config.toml
normalize_top_k = true
balance_loss = 0.00152
vocab_size = 2210
tie_embeddings = true
seq_len = 512
Below are experts of layer 4 (counted from 0) of a mixture-of-experts language model. Rows are named router (the router's row for the expert), gate (a neuron's input weights, with its number), up (a neuron's input weights, with its number), down (a neuron's output weights, with its number) and show model dimensions 96-191. Each number is 128 + 32 x the weight over its row's rms, rounded and kept within 0 to 255. Numbers have three digits each.
Before each expert's rows: a language model's description of what the expert responds to. This comes from a sample of Wikipedia text that the model never trained on.

# expert 26
Articles the, a, an, The and possessives his, its, 's after a preposition or verb, e.g. of the, is a.
router:149161125135178136127116148107078150160164095166122116138164180120135114094097090133146088134127151155168151149104153073146119132150115102114139152136140088125138164191175100151130124126096139164122110147135131132080097156069121173138167153133182139107078091180094113106178118112113048093
gate8:167149153125103136101111140151152126124122131117150106099153129132190159063126114135155112146127072168123102129131082150120117108088141150165093103162169131156135160055118101115133096126058124126103150063150079181130087149132182145160137085108139094110150134151098096186213191166130102129
up8:151134163142062155147132101156114093141102109124108080126135135135150127078078084182082120128112126128107135170112134079087172139105189116173126132132107168125155128178063166098123098127105104142088136078097123172134167135141113107176130136174189139135079114168110140068145124123139120132
down8:077061108068142097150104092129105125125099043128111167127146131088097073150118142125112173126130109122195160128073130130152105157166156129096119151085132145149150087157167131120089142085182145170127134108167140095098131132100137122096116137119169162131093194117115156123141101148162095146

# expert 13
Single-letter or short pieces, mostly s, l, m, g, n, k, al, such as plural s in Democrat-s, drum-s, At-l-antique, telecom-m-unications.
router:109129112129168191075147135119109138146198124098163093112131093105140115072083158163122123064167175130092157091067112103139103158103099104090057099118094094196143157136145106101115111118111176113113089148109147114086095202110092098142150148122179153138112090178116103112162109052095126093
gate0:097102114097136143114081111152086140138102156155127182129152148084151104126128160138119143050169119132082116151109174108109161149107154145174132143102169089117162129143143091163102170154139154064125101082127130160089139153170171132127170152154153152183130140173085176104086152124120070103
up0:071123163120072154105104112125129126125129163162121216141157116104089210135099166169096118083155137144106135109092171113117126146156152119132108120121145100171143144140102079159114126186136125077119105176064120129132116126132131162094201105160166134172119112156152168097095139103144061066
down0:114115115090103169129147161109158108096125148145074154113077089108088101120144120093124160165151049081099094146089113145120107089139083083102161104164119161215138109169113146143130132212161100154120152125166138107164104077157074119140154117147157093112179094174149151099079178133092072136

# expert 12
Inner or final pieces of longer words, such as ons, ile, ent, in and ion in poisons and juvenile, plus Cyrillic byte tokens.
router:132141097135148126097121159109076123167213163131146068176126089122147163096128138149157113054094162141131160133055170071151108100116131172066120130176096087180174177151144111172159120119100135100102131109147158146111109174086109134154142154135177152136090099163150135158173121101113140086
gate12:110138137156124187088099107081065097103207153191092132092139103092097107118125136140121125126160157117095108102126179123133150076098094181084127154144141162090120180148134146092152119063126088127113103131131153146120167167130084076137143126107193104144045145121199080157107126106096135086
up12:156166132119125177126062137073053129121124095147158137130098058155108117076130215074143130170132130110136140142180174118092153084128124141103113148077167119111153149159142099111097128168122168090121107130157174188110200129123165109096171118094155116130087118079147094171135108133176105062
down12:192143114181114121167118119058182125115096167097164121111152104128163090149104087159176091123131100106175155183187115124114112122161057108130182150063116090101088129121146127146088114091107138123067169164127143090097113147147112129127080159143142138072087136186131103055119102147145061108

# expert 16
Word-initial or inner pieces starting with b, p or c, or est, et, ant, as in Come-b-ack, steam-b-oat, Some-b-ody, qu-est-ioned.
router:169122100143170081115176104110111086175129136136108123177136134112115167080135125133138154109194110189115192138084127096142162111139153168107171135161124117177159129106104126140120165101131128100132160145070178125101131135131072105095207164129170191136105084136113139164121125094094110093
gate1:112159117097134100113169128122114140113133154115169103184107123108118109181136149120104085097089161139125136093101100112111105145110130146120192159172102141177130153148128155078085139091060130073160146129076137107036111089140137127142089117176105181147093118098106139170076184122067089140
up1:178141112162134087115125103138139110167155166172120127056147118105128113150121087131154060108198170147074160120123124122100208136086158131178135156169127077177119141141204148106125103099102069139140118105116123126099137058088105135149141128184137146098154155138150176106120154165073137140
down1:144097164126136135075162130151154165149136148185022125129157142125102162125127144130093127153123121096093096132121127140132128166100129184134123079066162143193176166124156112079125156158139151109086115131124105122157114184156128142128120084120155133195119131053088124174125075119117114124

# expert 8
Single first letters, mostly f, F, m, M, starting a word split into pieces, e.g. f|act, f|emales, f|riends, M|emorial.
router:151088069140176126082109126072112081181128128167143051138127122149156070125151108158179135057132127145132141154106161118157130129155139114076107107132074144169098154157108120116130133141120169102095114144074138121129102118094078122136165129141193158128129128191089107187186077090083114072
gate1:124161102123182104128152097155076120094078160072135039106176221152099124143179175128094119095106128123104130145127119078117111154125087096085118143181068119178093094133134112156124166119120160119135075099167156125120133129139200108098145120089138189124158056141150069123130126132104115165
up1:123139078122113135097153164104080145130156072109128089109123159132164116100128098088112113119177142110113103138131086162124034083109076068121129200147140091179109146178130149123107142097146170117095114086098171153085137094136122131132127113122064147145126149150124140168214163137112128141
down1:165111120120114164107113089111078108165116099129176130131113101117108150063111136197138113084227161171104117073142111111149090097075156073171139157186079147101171092183090176181142134104132154192143095148102116151154091170160139105128087131126081137145069122136173152124132165100119122115

# expert 18
Words and pieces in place names, country names and dates, such as New, United, land, May, and Netherlands.
router:150115093161149136102165143130079111154138102193130098110170142144148132138098139175157114101144165141164104116057122124175088145093138189139118102135108122128128120149162122208165137169104148103146138115115148098068110146117060151157142166156137179130079073141105128169165138111094079082
gate1:165148113166126162104159106163070040156123131116079083102129081157118169126110121211147110081138141144141103179091099109120043155143129111188109168123138096209126136103203155141146126085142122095170090119065096121121116137147112140117168171127134177153112063102134108164100082158141102165
up1:104119107090149112162066162154116212084146110143171153161132164106126067092127148089154101142112127112142116067173092141150127099092160136124121094208132115063129140139120153137141091158142132100093189127188193138117183089095114075145163139151161066143116171093164093113149118139146146110
down1:148083111174161111158129123114126131119139142114125216122150129145134144104117129113156109104127141094112084084146135079165154123098066128069118129162107125083120162120080150078140127129096155127066039140142168132103078157155108162182114141082131153143102116118123119117129155125094167105

# expert 19
Whole nouns or closing word pieces like season, team, game, film, work, ack, ase, ition, often in sports and media articles.
router:161100098156155162069138123129123117167129145111145111127110123115148157043136143132158075107151118145068109162105163080154114074112115085053067159114101078188102178155129107180162099116122200090133067116174205097088087151130101170147144186137125147116095133119133144152162085099147105099
gate2:172177099080147080156127099121109182164105103189094154131190164153150111099160139133134114103172121118177120109106106127109199124135150119103092177119147103128115154111152102119207140112105163102097126130144115094121113103122133120178141108150133130165115164079150171136170094098112102141
up2:109106201118077138169145125108144168079152133123135178119087112127149113156136113154179104132134169134122124076114105076171165106161125154070116161177165107112138190119091135146107084082103195109161125091110166137147147125134149082106090135082102121138123137134080156152061078160163117082
down2:104084062159110092154121109106139148093134142126168131156172175156138062165161145130117156133134125192141147119156098156084117091097100118127168117190212165134136089158120134127055135107118065196171122119141145072202097131123095103131171146180118086123135124160129181138184094172094158123

# expert 15
Inner word pieces like us, is, il, os, ell and ri inside Latin species names and other words, as in Enthusiasm and Strombus.
router:170161108099137120088161155107123119187173126149111107176146156129130129123094137084184132091117182117147151149155171069157093138132135100097163075162088092203143136130106103171155158074119157078168086103151117123104067162077108144172153144097130164138130120123089117139136097067192113139
gate0:151174164132141119109109103149127068089180124086098088092134158143097098180161042128142141143137155150180181078139116110164069129086107136136140092104117064156102129078111085118134114194138108098143108071142133071129105101148108098153081131103113177129188089080160062081125053160117143109
up0:183095197124138149092110064116138140110141156140139107162122154160137182131092147079104097125124117136115134121168136065133120129120155100148108189092089115107111102097112104109121145157099196153109159070123145110158071082134104179100113116047155107087136164136155122083150125144118151156
down0:116131136106178075149121122127156196105055132130144093160104161122158119147119116207120121085108038117102155127113133128163138144173164136119132149139113126115165173099191147108120142124163114105091145161191142149157167135093119166154149104156115151133153125105094104097147129076134072179

# expert 23
Single digits and capital letters in numbers, tables and acronyms, e.g. CH|I, U|TC, G|PS, scores and years.
router:190138099151194145083128161156106085145133108148152106154133135100123090095099137146143076104124182134102132073062143081148178112145121125117128084182076135191135128181115067123135138153146149098118135127164138098112127208099057130173157169192145149129117111158107114139148067142116152137
gate8:147090087074157111104138163116205187127084142167104074175150127108087094126100082131114166107140139093095125119052125136105120166096083094156100130130139162115145116116131136137129188108118147158159158091110164143183091094128195173170160092173107152158076150117165169124194170151126149098
up8:121142199090187133130126137103087142129119159166114134111106135145105120144143093114115113122148125167132117150134106100113119091077142171134116119164116145127107154099118068165107088152193102152160127177161175197094154098094126138131143079114165175144074166173139149122088139084106126125
down8:182071112094132083107151173133083088125156171125084127090092118141181127167149092139181182108131102142119115121074162066092170217169158119117096084144185114122158162149051137139173160175156103152084144111134118125096171083122086104135173178169150116162160145120127133178098111139096094095

# expert 25
Initial capital letters D, T, N, K, J, V and lowercase d pieces, in names and words, as in Rotter-d-am, D-ivine, we'd, H-absburgwarte.
router:162147090137207115066150107113102118192110117120121137081120153142167143129159101140137097102131124165122191096084174094159142104100167102141083101146111137197148155183139077132140109130077135110136137156130160121095120188114108155129148133185151137138138130136057139124110056115126166102
gate1:166167110110123152093098081129126095137205135100118198095148125177131066169114089114103056085123132181119173139157131064155108133117193136130134130106075215143093118143092215091093127130083169138072110143185156116117098150135143123152161113136151151131186093180128147131151115148167117166
up1:075134192142099118139162141133122134116164179140138160175139094086147116156149134150114136106116130124134137167088146126133154136119139178130161122159144081100147078132158087145125158168145070168125153125088081155071129208096134148137075087149094152117110074114116142148111092061130149090
down1:112133036096102151153209086147101151154118094116113054135125128173128110170152115113128121157146128163172081122180193133139099152088142134095059120133182158153083116103049154221108089163126174213155146187141134112127108134140133146097141112183102119170106102081172100119141178121111084097

# expert 17
Small pieces like e, y, o, el, le, re, ot inside or ending words, often in foreign titles and names, e.g. Stern|e, h|ot|el.
router:130142113126112123049129134109078147137194094160124166130115121143163142070093122151100129081092136200108079092113142082129156132138134110085128094088115103174163220159146099168133142166085141164142039130120183121125118150097127140182119166095170164057112100175122109163081119128102154124
gate1:135114150159134168150137155106160095126168135104105173141134111085132155068081113162147078146160120159119170135173114146078095052115068164104121102093116142100145181094160145106162108118118120189072133092105132125071114137153115064191169111071129096082116136127177127162136097103166116190
up1:184100113112127133093145153119159105124103099168150144128145069079207082154198082136094142117074105172155132071077140072190129155132179175139097155101168142197143072109111126125143128110123134095131072149146114106158146102119146122043087140160109122184136118108039157142145129205134110094
down1:113138144100139152182155159086050137056172189061135026142079076148164131104106122157164094155125099143124111141167167154091058170115145113177125155122106106104127154104092171137117155111144149148128135134131089132088142146047101106135150149124111148155057083135143139096123130143144149146

# expert 24
Auxiliaries and function words after a subject or clause, mainly was, is, were, had, as and with, plus -ed endings.
router:174133079134128116092169079117131080129145153101168131180112110151135144120152148161155138091110173186149129049136150104199165129081099142131106187204110132146133167134165097140104156138061190132102091189129162106093038109115088131105149132097172129141095139170114129134159076107072118082
gate2:124134111101135102112176137121164213085162104131089160104124165131142137119145101154122136090111116163106124111127108078146170120126160161137105105092110103136134183103139103132124108098089093198141098130134096120143133108088111122077102139108090173147091148105136158115110105153109177138
up2:128096087162159159140092124143087162113100133127111106091123145091162143139098117134103091147098075120137067126103120126104109139131134123195156134218169143149097107166066141106131161157142168112072130094100153136130148114098115120102194115178167100098122093101120158119138146167118138107
down2:154089119137178121114173118179156121152150158143123065070100135130156169081066085081130103137200093141092168090177159090149126099166103160114165137187150122146077098108133184087105148146118123122091074112085133115112119096143120138058111110140141084166122120150145159130064134151096134161

# expert 9
Mid-word pieces with r such as er, ar, r and ir, as in entrusted and managerial, plus function words like also and his.
router:145122111156147177110141159118103078149165086178120096127194136129148145081173116102158161076161117121097131117065213050146127088130095114125170133178036142160164128158139065157157123182128156135138134128101133135093118137134072127127175119095156113107104076152106133255139106100097121073
gate12:094172116057157160133123136115127093127187126156096121121116109126124115107210091147162141105125164123124095133139137150140105095088135091136153109115104174176116164169118104120091104131085083128143112148042071134092121081168134156146107176137178114072144095079172069144105143108153095155
up12:134119124075180147104093098112135113112095136079114122129113093162112104173174111095172142081091135160101087140159146129113121143091176092165155157123127107088136139180108120119148132088036071122128132143097121118094154139185138186147086139139149109043156164101154081129135200130136132171
down12:140113099074129155147136183183144052086146178115126139120189158100088107174133109118125150122099056175143141130121155146159115165124168074180141157105146175138117120156106146132126121106110092140157139093106095146130108099091126071081129090126152094115143134136130103123150123130120073094

# expert 7
Word-internal pieces such as c, ic, ac, in, as, z, as in I-c-eland, Appl-ic-ation, crit-ic-isms, Gl-as-gow, often in names.
router:154099122137189151081178128072067089124169144224130061141132100135188109070104106127153141108143069111135114132102153123109136118088181107087120150135074143181125136148102071143146101080107190103145120152127129086134091136110094140146115179112144196095113160112116135139140124080121114090
gate1:102128155052167146148123163115126117084108116139127092212163173161155116110118112107121157137117172142072177146099080106157122178144157068155124114191162112144069109121204090148090139161152127102190116193145128124125135117140106182057142151166101094099116166125121051138151114097099105099
up1:159150162110159144118065143114118118167108104122089132140191147105074153138157124076137173118150078119142179088110048089141122145051171111131063094149096091125110108115154036091112124192132138172173108146143114120130172141127094075107131163146176115158091146126060138149103153108107122149
down1:127059095091098130127114212123137076106099128125127162148159141132154133156093133170111156150116146147122147155142132145191174128121114069120130099117107089136122155152142143115115116109135139198115082107125104100177116117079147134090129096096172124142142102179116117156071137132100170085

# expert 4
Word-internal pieces containing t, it or ch, as in hosp-it-als, defin-it-ely, hun-t-ing, in-ject-ion, plus capital T and L starts.
router:164122082153158094108115139104067133134153064136164126136078149091137140107136107145141108094100166166141096101067149096132092155129148111130187144183029060167162142129184126136138164128107159139129156147124138118087100175103087136135162155180124211116133121145094108163178111049111100087
gate1:144109108163156165107158102150165138080128048133160102137140156114156130106135142118146144111136121179076061152084160155112130129082091134105112108156123091079148068114161104137116182107076150128127086102136124122153087085175141082175089148131099156076159138101136120139139104056131170126
up1:115176123073124123149166136122141111095190132144113162184130167120073084126111108135119145106110063100119147122142139151088081084116135135105105143128090158113129138093195170119189147126134162137140102036152115143067124096143140106186141102178205106144145089122150156159103115110118093132
down1:127078114188217161133112118085179155106112137108123187168088153086103127069167101109068132124093124155160166152118160102138127144111198116075120113110107130121121189137133136060123102088069171112132095048120173108137059113121137092154121127117164135116048141136151106171108137121136188107